Experts of a small language model.
Size: width 128, 20.4M parameters.
Experts: 128 experts in each of 11 layers, 32 SwiGLU neurons an expert, 8 picks a token, a softmax router, 32 empty slots to pick, a shared expert of 64 neurons.
Below are experts of layer 2 (counted from 0) of a mixture-of-experts language model. Rows are named router (the router's row for the expert), gate (a neuron's input weights, with its number), up (a neuron's input weights, with its number), down (a neuron's output weights, with its number) and show model dimensions 0-63. Each number is 500 + 25 x the weight over its row's rms, rounded and kept within 0 to 999. Numbers have three digits each.
Before each expert's rows: "raises" lists some tokens whose logits its average output raises strongly, later layers aside. This comes from a sample of Wikipedia text that the model never trained on.

# expert 53
raises: "-", "\"", "\n", " ", " m", "|"
router:490507486431558501525504508479554462511480487492482474503542517506572502490493524499495507481468507481461488501543519487493478501531506484507505505503515483509539501513555500535466541467482501
gate0:519518481473529493507486471494529492491556535507513506484501487459498506474455522490489530478444473500521475492514488522500495452504515478495510489503515505512531518480518451513551528505488566
up0:500508519506483508482483472501507488445493513500478452498518497486488525474544509512469462468505491471498510471507479481510523491464463495502518518470472528535511464497450485500469494538520500
down0:524548522489460493477514470470494449503543521498500511495487478499536536463526457514521490491512504501447556499526473524497511536483548507495520505496514556484514504493474452499488504536547482
gate1:488495434539516469495536505481490532464518529483507499491466504502486511483479504525442507541545503506497500514529485517523514472534505537496529514492460559518493448492469461509507479538496509
up1:476530469447476454511471431490516489493525479529493528463497512466512461505473479478494501489534498507491473527520464499494462504488509512491509471520505472511480493529474517463512485497514513
down1:490500510493496524473442474532493516441505470528467530486470510502481507506487499478483490466490500496500479478565476511517491490502483494539505501478461484515505512505487488522528508547486503
gate2:479500498498465535505485464484490452491518559545555453503508509519495515473483473517539512565516506510482503480457468492528494477510534477404485496514485506461494472511530535477499479504499474
up2:492508535513482458508482479491519510517489538516530498470485533499521503487509510519502465484474493533471480508536459545529490503499481525535521550495502523525475502533534454550503511510478503
down2:539542514497499490485472452508477466530524539489460446520505520534455497516521554513478472518457495492484492527528527529524491513500514503520507482476489483478442503479494490497509496496499433
gate3:516540464472524478484489508496521512509467491509499479493553523509497510559500495505492469458506498486483466491545521514505502488496556491513504496486509488466514473498525531509507516459512544
up3:516492479499485509504501495536496558488521514520511517570507506519515466528487488457455481536498467508497515521497526528509496511481496505490512500519488541449457512489521506502529548511475482
down3:502504485486485523497535448532515522511525493461509471507544472533501502468526498490474493505559486514515504492586475528485519478521430554507464500500464485487469505496473475493492467500462477
gate4:475516544493489533495539504515464527519486501490552503522493491495488529522507478505465471519504473514520529529521499493519513491490492477486517516483533500485473465453503462483484516497490486
up4:452469504489495531496519459506473541537497461512507476476486503515505539493510457508501480502533538491524486520525518457534502480513491525503517527480486492497485515481492467471468526476498478
down4:510478535520508472477462479513556447449499494522499495518517490496528476471492522478494509493495502489496520521450493493517487512510479486544501497490438451507539476538496512509525498499504502
gate5:467542491464517490493536514483484533483479533493496454482457493528549464463511512480527500489501474512466467461495498511500476532509475506524476501534528489472519471470529523515505499470504487
up5:444480467518506516483523486495488505550542514535442469531471428469496493506522466511505488499501492476521515522507486520566511517483498520540524512545474499480529524497503481479540500514504474
down5:466470474503517492465508528462481517526530484507520480521504465492510455521523474474514469469490488489547450521509480515533460535503498529505543530526507475459530512452492519494513500508482472
gate6:484547544525495528534483528481505491497513506504491551504475477468460507479515470511518505503453480464483478477484517518478500495463489486516452507519503509473485505515510477491473491505458469
up6:535564478496498510503459545492524460555518511486484487517566441473478495505501487561471517487534488499523508463497532523531551542477525507496514467480489522509505482475495504467494460513538478
down6:491527495490502514500474501474501456517479486513524536542539466508527493489522505532496490548456463487514503505485573485505489508485567471526468487514533494530482489486542461491486521543488500
gate7:513533455478476527512484429466505474485498498504514506473481512522550481456494512484498495551541489464511536486489491515468476486493467517522476532487538487462502461503520477500480502527490503
up7:444510486456529473508509494495529497473532529513460507502523534493519517522484492523480497476463530489505506509522505490518502545507476432530504476508507522498507525450488481510485473440506516
down7:466530526509462496509515485524455502500521508500465478524490505498495497525511514519497472485461481485510534508506511484492486529544475512497523522501485474510496469477455458459522530484491502
gate8:468502455483453537487467478478488489479501483494520506473525510460510570462484493500472535487502532534516488547519495511484524500450527522489504509512513482497492485521507482488484510517506467
up8:478501502484464535495475440511471479467513477539492517471482486497479560438485480488523558489526524534505474537498500446486503535501475550476492505484482513542534493524498545521490506521489530
down8:468493468469525523499515518508457487499502491484457523478485500536509524507484518502485478470526485498536503504464525505476503507499495495485488461450496511514541466508484525516431465481507567
gate9:519531495526484524556482469495472501492562514514531470496469491528497557459507525512508491510479499470470511489520478513489541473507527474470535523523525503487454497475513461521457515511526501
up9:534514492493529509541524509529530501517502530464442516532433514478498518481535511491494493491468517504451540527509563508528524499493523546495516513517539494503490530533458515482500505526498453
down9:526517533489540500496510504512482545501539473489464496518499504529543456462481499502532497517478525527506483527484511489516499443531483537487487518497471486519541489521519515468487489541495498
gate10:477515505460515536522527550507473463503492503512495530526512486480499507509487507462518489556492498454497498494519499517528484555458505454502522514496495489471501488462508477496516496439520473
up10:506504485520547514515490497468492512495491504522500535496480513538470542488502505544480572484492496548491505496520491528507511510519506521506524483551582517503524514529491517486502476486513509
down10:497509525472492478506518486503487541469458478491515528532522536524506445542507539519509479504558502456512506507468504488501538517502481515498472553534457493472485516478507487513473514479537494
gate11:519522498503508500494489486456485519508477494503485446497485476509540543503481532493462492515446455545494494505559508485495521500441468481554489529506494487514490546499514449547522491476522504
up11:506530455518504454497519460481520507487432506484485463488459463499490528481533559513486484525492504550536524445523476501504503470474505509465518493509515498516505536519512508552503508468472469
down11:506509537514503482485482550496469533512452494487487461520468521496530518516486510492441491495471517566506497501517499516479494482441466499494516497491562477469514508533501506526501547475486496
gate12:470524481518493523542499501485499479504461486506495510484510527502537497524497522487530510465497470463527507515463490484467534491505516501552516507519519495538563505480563489476496540516490539
up12:520505491505514460498533493500485480504507479468481476533516545453505522522502468501510500513535502521509474500502507538506489507525478515492529506469479508516521480490520423503564517481474481
down12:510540501565482518477443482524496529444482531493490499484484504546476526512437502547489463483505485515494498536541508499497534500491504502530508482527492501530483519502512486451439496494460530
gate13:522511483522488500507526519503442534498498504491516485522510454532548497487482461533479483528474527538488506516512492513505473464506540466482515475493505471499483553492515503535454453470465492
up13:466491510514533554501517518498503506510490525489489504537530493481507514465506545518526477474514545530464479497528520532498463514493504524515488517482484542521510523479505464475530509482470538
down13:490465523503498486505491492465519488490548512528538507482508491462452485503501504521520513525519484461495504492500508503513512474475491538496488492441476528500517520487492464440523505494534488
gate14:512525517492499539510508469462513417518507503496470524491479526492512508494510513475509492517524498488468508506502519487515515498477530460499529520524491498462462515499498490486519514527508507
up14:525500495504496485499475466534462562494514533518528472464503493460539462478474477482466523529465527545502473523506490479485486473456461510507497530515487448499502482501512517510485500519515518
down14:496523472507494470490463500505511464528493557525515532513487518424490517468491531472450484531521509480502478533535540485512511534499503499487471487516509510488456515520495521508514501518556504
gate15:469491481466505468526471516521449506467525499525440520531520530463508496509501471481471526530495463482502441521523454563534497472508495508520500521511478454513491505515510517525466515518475490
up15:515499515498515542488490529532493493513504466517539510507487488540473483492501470470518489560524536484514538512457525500461522488493510554447487513480524468496478517509464490495474479487491482
down15:467506492483500480493490505545463499480521522482469538529465546456506483508517453523498506502504463518533482513517466517527527525506481540514534480509541492495510471484537548520504524520466497
gate16:517471486530488524472475498474519531521513464484538485498522509518507504510523516514491512518507506525488497451519472478459531493522492476505474504499553528477542497513513512482546504504504515
up16:517467514533507513540470462530472512458544546497469502473502501514530495485555525529491501481537478486487531516516475472465534508543517495517458487484515463497512509527525528511476491457488534
down16:498474474484494492520487500516491453470556544483495484475500485466503484459550533514494506491543496535500566492521483487449534515512534483515502469516485485479524490535507529485509528487506517
gate17:513487509492512521492490503484523507513475509482540493498490473465506521525565513483486509492516508527503495482507570497503501534469492516493544470472540511477543504478503519534525484455553498
up17:473501510531445498490474482492540476494457525525492516498509529479487491474476524504464494496479509579516463488525501484530495502524544505497454482482491491489478502513505534527514537495514514
down17:474506474498500474470471522493529510509551519486492495469491498493533486497520471560477480500497550536550500499502516533547527486471534511459498489459539484494485491492538546540467490507477494
gate18:491494490468483546501528521561510535480465519473521489494484491549516491497509471502515502493523481515530498525488535510520524502483446483510520478503511504433496550500502512522528487529533492
up18:521519536501482474478488524508513479493507494493505539455493463499510490504483501453520528523470507488487506485503477464484501561538521569483508511478477476510518526491493495467505484497517519
down18:500510506518492478485527485470457480490467471525496479506497494554476484429501458529507544456551504526496461504540499527497486504480475495476491486484578503502481523502511485519498532476474530
gate19:510489486520509515520491493494504500478510516520501496556493474492485502493500521470473503464478549519516486486501465507518559505473524483524465499478490507518523508494545491514485523502519493
up19:507530521508441532514514488506516527487507517479502481493571459463456509488483500491447529481524489525471557459496483477509471479544506497509521536468514491512474541486511529513480520561474502
down19:534479517465524532502491544509468462524473540491457498497494526476514528470518521502492536476506461508522497487520490500516428539506480518551532499491527479516457495515467481490514508509501467
gate20:460529506503489511470484482444471475494501476436507496525498516517514530512466536481544498529526481457487502501488494484537482488517471472521512520489476472477531503491512483512544520468515451
up20:487519464491536460527528470472482513514510504488483489492500495504496492503513529520502508536475470446520517485504515485504508534469485514522501516507493481476490523472521479454489477481497488
down20:493539450523563461481510489476494513482476486481514515506474541515533497511516530475520471527451492460473503508502500514496490498460530494522482529484493461504490541500492511481480514446506465
gate21:511503495504457475510514549517507540487551498512518484547537531541450508527482476497488482483509466492454512515511522486517492480492476473497513477511502498523497489452491504510474474481485494
up21:522474477515483515520485528473507467553444527512514522520492487485535475521484508468541471512485531545517541508522490474482470520517504493510471523471493518477476521506547503501528516490501482
down21:496470474470504541475507472483505480486450521527495493512507503529515485541534561451474482520472576489551507491496500510519507500463483481518439498484488547486504488537522508518514497498546523

# expert 101
raises: "-", "In", "The", "S", "E", "==="
router:511502495449535428510516510474550486520492488482499497485481512489518499495507477495499517508483522479431484494534502488542476497522510490495429494497556481492546508500515495558533532479502501
gate0:495470471507475485521499497525487473504505475512464548496490548439530495469467471475526514540485514479494522505509520515524452524540525501492495515554518465454532530472492484535513532503497480
up0:463528478441517517503505462483500484475443487469497505521508490491474470500502517535484426475528469459537475491470478504508497442460520471481505507523492501505476517516506478441475530508509498
down0:517477553536511452499536528501511479481496527561529533508488454462520521488492482479486510497492547493486485495493504487468481470538455471498558496518490503501500494520484519529534508509559568
gate1:462453512528494479518477517508472515464480510504502469455482512503485476510523512556506492516521492515479448512465483537511512481481509456477462498488510482432514492523559514492544485538519527
up1:477510540464481481528553501508492482539511499531506527458447528470453460488473484507487542498497521462537504506484500516545496522506523506515528505495502497454506512477487468480480480472487481
down1:480490479485489483470480486507485477509487509532538495493455511495441524488489516507480500472520505491492476495556522488480489537493539506518500523538477513489503502476520527486500512503517509
gate2:508482517508496450493482502514484524492438556524544536536502490529505513504503487467476523514515491500490474489504452499453553489475518499470437461512537502482499519483479547508469491515470477
up2:482501508497466483461496541537496478486491475510500436504544459493512472500476496483489468536495534471443494532512488500486533474475532510527518509483466496517454515437499529464508529493491513
down2:519468496511521497511544429486462504517520481506506479518530505492496485521529504506500478509486501499541483495501541485527497517501498506514523533522494486519527559480522454474557546488516491
gate3:468523464509482520490544469480529484481533461510521474481494467509495505509537533481485524505477516493526492470516546485497479496500509474502480511465485532498511475504495502496484490486527508
up3:523485457520493514472524473516456462502486462532502510485519524531518459434486510514492514520496509540537508528506511496485481478506535506483500515490494535479491531476498517531493475524499506
down3:514481472481530499513525466518500462555490511526468506458520489516502513483536473535450493526500534523491486511502563517532541507508530536471472517456482534493471550504471489513488441494494484
gate4:505502481500520447477511521499486521492485493534467488485472517553507498487535494485487517480498505516461517545516496495523497501504502499488475451486476527464534529471533494465476518498497474
up4:491493473547463545510479495480491538553540517468509505526524480532541509539464465505545499525513452528471521482497547484499510538504463502508539482489547462487498522491466520515507486512530509
down4:490533490504486495504492514518503476476471485541533495534521518535481440512496538512472490495446540526535489453516537480454483517510494524521510503509489490483484481488539495514524506509477550
gate5:476488521464471524500502486545499516540541464491535524501511470535445542524525449490489488448499533458530527472494525465482490491477487542501490497483497478522482472494492516505508513497508463
up5:506489505458481487513502510469539478492453454476521481469549467490522487471497510523520535506587470513521476483516495501515482496492467506469518537480536463492473524555489485475495461492480511
down5:526532469492465498498460461508537505535506532502468474515484456439530491488508492492515461504499478494521456504502506496507484509506500477503491492550517510506526490514529494513470533506524514
gate6:492531522492510493489499483494498486492528481442549473500479480487530496489511490555515490468494498487525530507533487487512530541518499463492490508489469463511527504509501482515530520532506482
up6:501499486528516462492512476538515497556520526554495507475524500423508533491484482511508525546503509501534495485481528522515492523490498541572505506536496463499537519495543498486529525513483515
down6:477465515523469463478456469491471495483460472508436562524507506505504514488534539483494479496489475551466492508509473527480489499523509502546475483484481559508512509485504474502537506518514463
gate7:488527479526475567505521493486528476515506475508499484476453464525500501519460486498506555505519505506531479485513528495515536522490487439494502450513451504414498486495487504516496512520502450
up7:479472502511479512466471492508517512482487495508521482473517455487510482459505514450475488499544511505504527472504485475442494508441485522471462507510493485478464523526471531568471473513476557
down7:486491506514462499455507467541545460532494493513451461503496488459506554504511533496441499537494505506494509519534504502454516513490525493508457520490445494532449488513502491526514447463526468
gate8:492471487499498511528484512525529515481497517513452548490517489494509530493480483512433451509509507472510489450556451533480484534519489453553534514472479480485529532473526483536453516476557482
up8:500519481529505527494526494520541509482510518473563521478527499519471474452520561504488472457508492480527551498535541487501519499470520460491521501512522534479495482492475483477481498520525524
down8:479485475470480481491527492500483493523494506516561519490501504515501453428488536483503528470470517526481511453521533510503480508476526498471516487465504556498488518487500507495519509477493502
gate9:484537510517442524506518534504493494522480473554517470459495537483530516491482495509505470514482461504493500505488485500537504465549508465485525513479527533545507483480529505467477506480505494
up9:522493470468494482507494474500484521455519510502516507507528506547498459501536488531481522496489532500482514430512491477498474491523489453545474498495536514487496506495496487546503525512512529
down9:466533517499486493499501474465491515494500470399496513522515481535519486511487503513458482466476474502510482458496530516473574522457514507520505517516482502496491531511506521537524513511498476
gate10:483489512483496483481467510512490530506458494563491506503512554500525479486500491501498451507484531533533488487524494473466481465525566487459513484529515483483501466497499534502470515505486522
up10:504529498522502502508494505520520524535505510557518487492499478488480495497519477477511500533471497494437506489516499463521439473496531473477494511472448520516491520519507484505504482494512532
down10:484516485542520528488474480465512488495520476514555519547541466533533490487508504511504495512540439492514508537464527496467503502474505527513492518499476497518511524492497476449464483506452496
gate11:496456497494504460474524543450525491489489531508504505519538530539476524525517523491535533518487496483481529482502490495471485510463475518504475484517448450521454513512485515528494542455471517
up11:462524492481519549483493540496502486480525527511502491523437470503434477443505472471503529534488507496497480496495488479488492485487492534534511518496448477498512451492499490551480509473472482
down11:515541526477457538503473522479516452510521488533484511491505538535478511494484533481523559479513528456513518494497499486496493510489468486556513505467459498504527517508518508524495505504517506
gate12:517521532525524488513524482480494508508513505514469483511515538527512507457530545515545520500533461479490485510477519523457511473495520494516493469502479501480519507482490457500492508559536459
up12:429459497535478548507528489492457475512481495510522521511518501487488498491486513520538497491507471502521517491509514499507516492481480496528525485516487530510522500581512474505494491532534490
down12:513466482529496490488471484514520545493497479513516487510488493499515519496536516470518509502502517542532503527502482495491513479531526456542547480460527488500508493500543555537439486522498478
gate13:512531508447478523491524535502524498491476479460533545487470454456526488444505500476478507503511509522472492467449477469501510525529495530445513506485454471486500444500522501495479502469506507
up13:530490485508500461513489478519497518454496537483503473515505521540518479482437508494500460531497493488487558526492475498477508459548528478477485488517512511500466528436477534511514504506506488
down13:528516519499503510536492485529551491520511545491479488506472519499527506483488479529482470492509511513512530532486520490498496491514536507437508512509527471473471552486467532502494510476470490
gate14:482466484522525483468512555526534435517470461524499543490530531491523521478516481496475481486493487519495507518495515499471501476450459481533514479556508510503521494506468533492482536541499498
up14:491493513481529494523518527501483464545460496514516548519526519472534530471500439533529509475503475545464508552455490497512452542455525557511523536497502485479520490470489516490460521529467503
down14:506477524484541488492473495510470535489508539502478517503514519486519517486465497501498480514475495489537522458543511548461474492478543486516483513486487497476532488489526497512460488471494490
gate15:508535492489480525514516537507519474517513479504474497479479564482531496432501512490489499468472501456485505526526430494533510492529532495514510493517482505513550508515500491486505500499515518
up15:472502492518518487508485473485503491468480501485529505496489437508522490537519504559479526526511465509471487479445543544506472486500478482486485448513480474481469482487500487532489518486432467
down15:480509484491527498506467485501509464458479530454496498529461482466497469529501499519481495500544531488441471470517484491460582500547463521490499524519473522489511480475518536500523530511548511
gate16:495502521494535507506485482504507500494523487496480438468533494492496483510515508542516521476486522499533463458505457454474500465550500468464537494506493493497483484475504508535485520473515523
up16:488515520489456486517539487465470479505506473528538445516489487544486512500493491487461509520470484531547505516461524500505492480439480473505489552495453479511436505533535501502450492485502515
down16:477513510536469493541495463486456538548482478504523449528510486510498496506514496489515509501509460510541500489517496505515490489470474496492479507461507514513422485501474475489463466494497492
gate17:523537521479466525491462494440504511503512475496545491460492525519497492485528464493522476466502492481487492496521501438470496482492532532551489487505537466468556459529509475501478519536475539
up17:533513538456487452517504468543545494504458485499515491538488486495512467508474484489537506504499497468546524480502502483492528517490522496533513515505533472486512507511521490519488484544501510
down17:500488485500547506482508514518544492498493491518507504526505502527509469509499434473522486536541490524516440503442503543513475476468465485485489497504535509504455542541513534481507487507520486
gate18:458531513484534537527494536481503531470479543520539525499517491512479482525529546503472466470500477508520524479492504524498466483523486507478497492508541514478530512457485499515510544494484481
up18:462547492470475518495491528493521490502508487465536479489511459502491505554507487503463443471504515503533538483512484517562535565511497524473515545512463481522500548484470510483501502496472470
down18:535497476516512504453451482507489496504512479490559471496468495538487511532493494517508517539521526500518503479544500447527525527457493508523523497506458453470451522548506504462487456532496494
gate19:510476519483526544525498545449492517506514478546537497506505498480531465447514477523461520496522503515483522489525518512495443535507480489488488508495537525495472446539447532556494548518528477
up19:513482506478541471519467507526497470503502512522522515455532489463529525487499537468501558481530508543557459482487507516479507463508484499486501513529523524485517490547486535537499499512528492
down19:494514500532523521493530514495515456447508517487526512471501476536523500472557523475535531491506525501554459484495450485527493466509488454515499520508489487495453520492455495491465441505487485
gate20:506489489450476486468503486475513504530530506475537513502519502519494449492505532521501489430476525490515522490455476463478505498514511466480525528472519497496465484511481470509499503530540514
up20:475523466522510511512490482495563543496482487453500491522487495526500521519489510490537481539466499519480516494557463502466497521498514496507517465531474506464495506512514490514467484469486470
down20:473543475518495543520515539463507513492489501520491515474495502502514481496451520539487507478476492482537472495510524472500497476455496492424513468495510486513529462479516530506453495487486537
gate21:478494480501530531473509491493534494493435490477498441506524462560495507488518506490497484496514498492491497495486490470478499481512528508521524492496507526496510516531498501498513483524483499
up21:525515498499441481493474515519466492541504532551536512459448481490508516484521457513501493498535488487506511473514466511503521530473503488493467515479523467513501488506524505506467517497529477
down21:498487494521515498471487541500517492522471521495502526470489489479533493489481516497456523501467571497514530524481499504475486491465517511482507504524478480509541459542479476461501514483565527

# expert 81
raises: "y", ",", "est", "ly", ".", "'s"
router:505502484504563512529533452516544493508500486498458469474526451490487497492484502517479489439488500492494488461539474494472483492499427513482504497534539559493516473493499516519476513498518534
gate0:463505510573501499485508446488489488486539486560455468484459507516492527511482522513493497476471474493466468468507474462498477507469472490505519527528514483490501526526500540542498458503534497
up0:504480479526514464529533522473487500548524509513494507525518497483505521552507546519506484509518491522471431469444514451493509494498482469508526513513482502517514533497460498522487424521481509
down0:502525516528498486470507502454564475550529500498507545545499527508478505521501474521511499509508500505465489453535514486483528520563512479477478480518481521547521533522536528522493518496494457
gate1:478540520519500473510456534508497478524493521476501488414449500486519484512468526524497524511484489471513497549471514492452504498533564546473510475507516443513540489511498516500472488505463501
up1:523513518468471535515475539498471489447570538512485502491510483536474492460486540515482513538495486495506502486492485545515534504510502502484476511484498502480505505519462519534555495508514478
down1:515475540491511493494526483510508537460518473496502516521492476509467474517494523487480474508550507523473516476536461539518502478515476529469548491487484474495544494460507501457472523497508548
gate2:517512508502515510486472510480505457519499517486454446473496507505449490504474497474493469535466528453506502514453476498562515535472468510434512490483486522510453495521495491510490524522490483
up2:487524486499508496491523528463490525519476511437497522520451510502479505505450530489495459505462493492514491500543475503479521496520484534538517481527463452516508540517471488508462478504533526
down2:489536517527541494438489508493499508500487492484477450457434489489479487514484496518502513492498497470461527540497495550483496514486493534508494498473466494510494524519498525510500526532505486
gate3:475494514509509458493489485499545478532546468443502493545554500486488548478529489473482497493523526526514484525515564495465504539519487459509498509472481492525583480433460489528468506489479519
up3:493528527500504493512530494466505509452473526480490462469479504482531491525485508488466493481521476502534492508521511492473526477542440512467459511504506517513460551515469539525459489499518464
down3:509547481532513514514504532523524514451536470519496497429476457483521524492464499478486471500496571505511486491551470468479496482505487508438492505520514489518500480481533515536475482511546523
gate4:490489539488518507482509483501487456454522536500489488493549497502544519515477504487480471449549481477513488501499493536534540516533465460491501525473509532499523472559462540460507522534539500
up4:491515501504519465505525535503535473474538493481510491507517482480553528532494538532475516488497533531504467482524479499492535467456494489529526545517507549496510502481503535495516471517517507
down4:488534473519522564508469469481509527517487475530504511516480468549513523534533535463465498527493493499504488485500509517540464509499508496532510520490497467548518500501549439537531513501521519
gate5:528479462508546462472508483488526503477488530496516510501497498506485510486489524496481460478540509484498490458501486476466522506494539556478495492552516524501454500482525507516494502491533505
up5:480479478473552485533489475472515484502483493502504489459505436460477510504490487494504469471481536502491500508481442530473513524512505538457524505497486485467514486476485493548511510510519484
down5:507486534546470517481500483500508486484504485471476522523470458463491513505486507506477466491528497455497491510507466464521505489461523485497521497482501464471505515486500486486495498506512521
gate6:473536495491463525512506514489464513516490485515528509498499420487508466525493489503500457466496492551500482544495495518498504498523477531523516513498525495481482489492460483507465499467468489
up6:494500482551484496508462468481485516557501460550443488482546493535515487547495476465487517507491516505466510538493490506486509505483529549525501518491512515493522527465495498504488499499489528
down6:464554457494511500515535459445450482511456494508496500510518488521529525493485482521471522505480531501504452502464470472508507511509539517502506503500515458460501434479572513486497491549509516
gate7:449496520457499481522511509493527490497504520508473464509531483472491503514522505487515496469518530512471461475453517432498503515437495469539469460477465533483543543504511492478468507504539477
up7:510505541494506514494479475438519531512514505517509507501530468498482517513490501489506491522498473526514531507459528480520509457565511473511500499527484527544492520460501502485493513476448506
down7:520458529508459515503530465495480538510500411463510490514502469532476486527535507504516521456526561506498487479443489474481476505461471499480518504507515477536514507489493502519486497518500541
gate8:502484498534529502510508487512507467512518481488472487514508467492506491484487482477459527473511450495484486506508497510469495457508501445536524521483471536483510477534491492493495513503498533
up8:524474463534512511516503453487495478490495528500456475491484476458486488481511519493484512508514504479507544505495465519491510529469510549484550557482509490490496502474510524542487546529519497
down8:523467479519495518514491502506501559472512470527479469516484498492419486489459503460523508525528489503515484499533540496524501479502515520501518489482459508527541548467497494521464505558532517
gate9:549510515457533496523552515502511505489520507487545519496536447474467487486494488485488490472497497533503501496492454489476502500459511470484478484467455490482502476529517510521501520485508483
up9:465483491458467461481529503519505506476512496541465455511517520488543498496506519469478524484450490547484492522440519491465463478466542476500531494518511495461521493516523471459513492504508514
down9:508491474475515530513481506475507520485494480504472524531475522482523546495484479472521495502509477490482535526473486501496491477467512524497490540507469498479452485521524465453501483555506518
gate10:491504470482511465526505488534517484498530536477479516539479524471517502515517527479527519470513497512470438501500515493534485493468497517524543475499481507496471481505528488493557507483533505
up10:493501479465486476502500495475491500476488465483480485512513483493482522491521489490491506479483478507489500492457520482500469547476475461531544525508501519517494488540533508479493490459498462
down10:537498522492465436521523540495458541500501486500506509517477484488499561529475491552466500461495482509499516531525486478537499526499476510537521535482483460463474520496478526525523473510495429
gate11:469521506528521527472513489508548460502511537504481514496494512511468478471489495480545498509529494507476502456488473538500512462510455476521511476491544494544515534489553528511504489520508510
up11:498524566476439497501489519523502452533470500493536501491503509495523478514501566545501525511475501495464533478480464477508521531516466499477513545506532494509478556507504416484510476535527504
down11:512498511505540488539488483512539521505461551497502510516512526477522527484502543516519475510519516533547500500482490488505470449492500471509499494506490476488455469492515512530516517462536451
gate12:481501526500568504477490471540489494500524512511477503506488457479540486471492473503531516464525529488501463527522492507487513482458484523498496432502517482538489503523470499554481503483485507
up12:545510506523513476491510501510538502490545515474505535454517474466478505564506538489481464448511511492492510471559487469480522525488527480533492513479506534489520490495502496480539497478519426
down12:533530480520531530533509539540542494479521519476479516492468502478536454482464497526500506556445539510482480499520472490515524506486512494461544521526493521488494524500476490518477547477499534
gate13:495525499515480496483529470499524501463463495479524497501516494451507504488506537526488463550506509510530512454508536547506455481523462491512523515536488507516461489499545533490498511487513473
up13:492465526511453523509498467503531505493475527538502535472484475473454495519492451523505475495501483521508479479479487492451470471521500538520513482521513530475536488512492498511473528507517486
down13:522510503509479464458521514490477501527495513501468500494534475504491473507482536502543503508482523504485477548483523479501530499529518448525482525478494510508525555532498514528489507519515495
gate14:477494465525473497534503566505514524546486519517484448513518517534511508502503514491500505497472511524455488510495482504528471480483497492510516521536525481464491502474535493481485463546500502
up14:526547511492544504505514511502475502464490503480495513472499470499503505503509514492500533554463513458509487483519519516463516507507502484454517507508508496469517521524485470519457487539529524
down14:530526470530520517459530518479526508488541504505508516498485466486499488543459503511453509459466483506467500493560489478437507496519496501511484514515497478504512470514516508506529557531506515
gate15:438467468510546457505534521506532521476461523518480472513508502482525495478496538560528517482475521510503520506507498483477466511479514490462493502525516541510526506504509505459524531508472542
up15:495523480477482501531544495562463501518513499506507490448536564507488449459456467463477528489529479487519522482489525518526453503538508509486454531477522453493496534496483498516469487524470506
down15:521471490458502521520522515509490502481495493479488457540484496507539501555510481489501484478525497537496469503550452470473487486498478508481489505524490517501478461497500534499521527507475519
gate16:510463480490500434505517531510535546532517554475511508498527517462496507502449471530481526528500534466501509504541555468533482496521485537507499520513523476522473495544497499507498498473493497
up16:502488527554468501473538517468507498496514508434500527474467487523478530440518511457484525537472482490473489486511454511487527554552521474509469488502489529525518526449452517467523482544509525
down16:504492494529502517493493504482488458512477516460541529489525490515479500474501567488483478496577462473491498472502491483479545484518510493486523472483521502508509491516501495541513523453475527
gate17:543528497488550478464476467490511481526522508467484513508518549525536560528473514482477488467510471517471511513501510503547507490461524504499500528518459498526523500556510464501523476438517489
up17:498491536501483473472541497463509479559540497460495481502529506527485475542490521547518555490509517489519560515465475492511455499457499446525525474502509516490516502528516518511495487510517473
down17:511439481506447493497503503481533515515504539525510504444444493490516550551465505506512490513550468485481505505503495534467528518478501502488536480469532542497470499499503537502513506513505474
gate18:492505504475457432496481501499494490509480531510511495515511495521482535491510515490474479479497542454533509504486507489482515560477504494557487465519484468512516488494496483509534477465486531
up18:486501490490493582472518533503498518504524480517482467475483514500488437530512500484499488501472523498498465555505431526537465505526463493486493517450518500518487525481497497489472532530506483
down18:523466486471493486519557510484510494464514465530484498514493526490513483522506506477486517483502513491526431486506513536525530523495451528515524491554544488456486484508544491521539513487492496
gate19:531507505515583486469530480459524481528484489512506483511471488544494475537496464500511503500528473482541492484524493491484530511514466509488497476503488461483516526492500518496565505505528463
up19:498482507509507463454523499504478542482471459463502474500470460515512507516502518499494502429509522448515546484506430473470480526485518510534488475540509496521517470512478510499471442465525497
down19:478459521514508531542491477493498507489501500465505439500468509463517496481452509481472492497501521500467514469473496477443536510523470474488533492465507510496508519510485522528513561530514506
gate20:532538496519493514493475467522529542507521539529509499488464490520510493477439509471474496536444508509528499508485478515452514564492554491510475532523515512549525485531458520517517488460533529
up20:462521508494478472500475533520466493488493526511473480511506515518519451506513489506459477511451519483542477503489517541476528528471484509483528489493519511537496459484454464513470475488510478
down20:497510478476512501496465489504491482524514505487459554497512505484521519491515510484472493513462461517499444521507502506513458497506479554509502512512516509455508533504472499492482554468475530
gate21:540460497480502521475551500540518458504495445516553504478542468464515548474526541507508547454480496493497498484516513472520509497499512506523529471493482506507534495510475499519471494471499463
up21:508463514451524495505448534496505503538492439462503509536534499478500539541525511513492479460515467501536475502513501521497503509479519513519513538492460538504516516535529484511504496478531492
down21:480454495525501501513508520512505466499425471523467516486505498467502507525488522521512501532509492475475504529522503493513507499486512555521474514529508488482528504498491531497511480494463424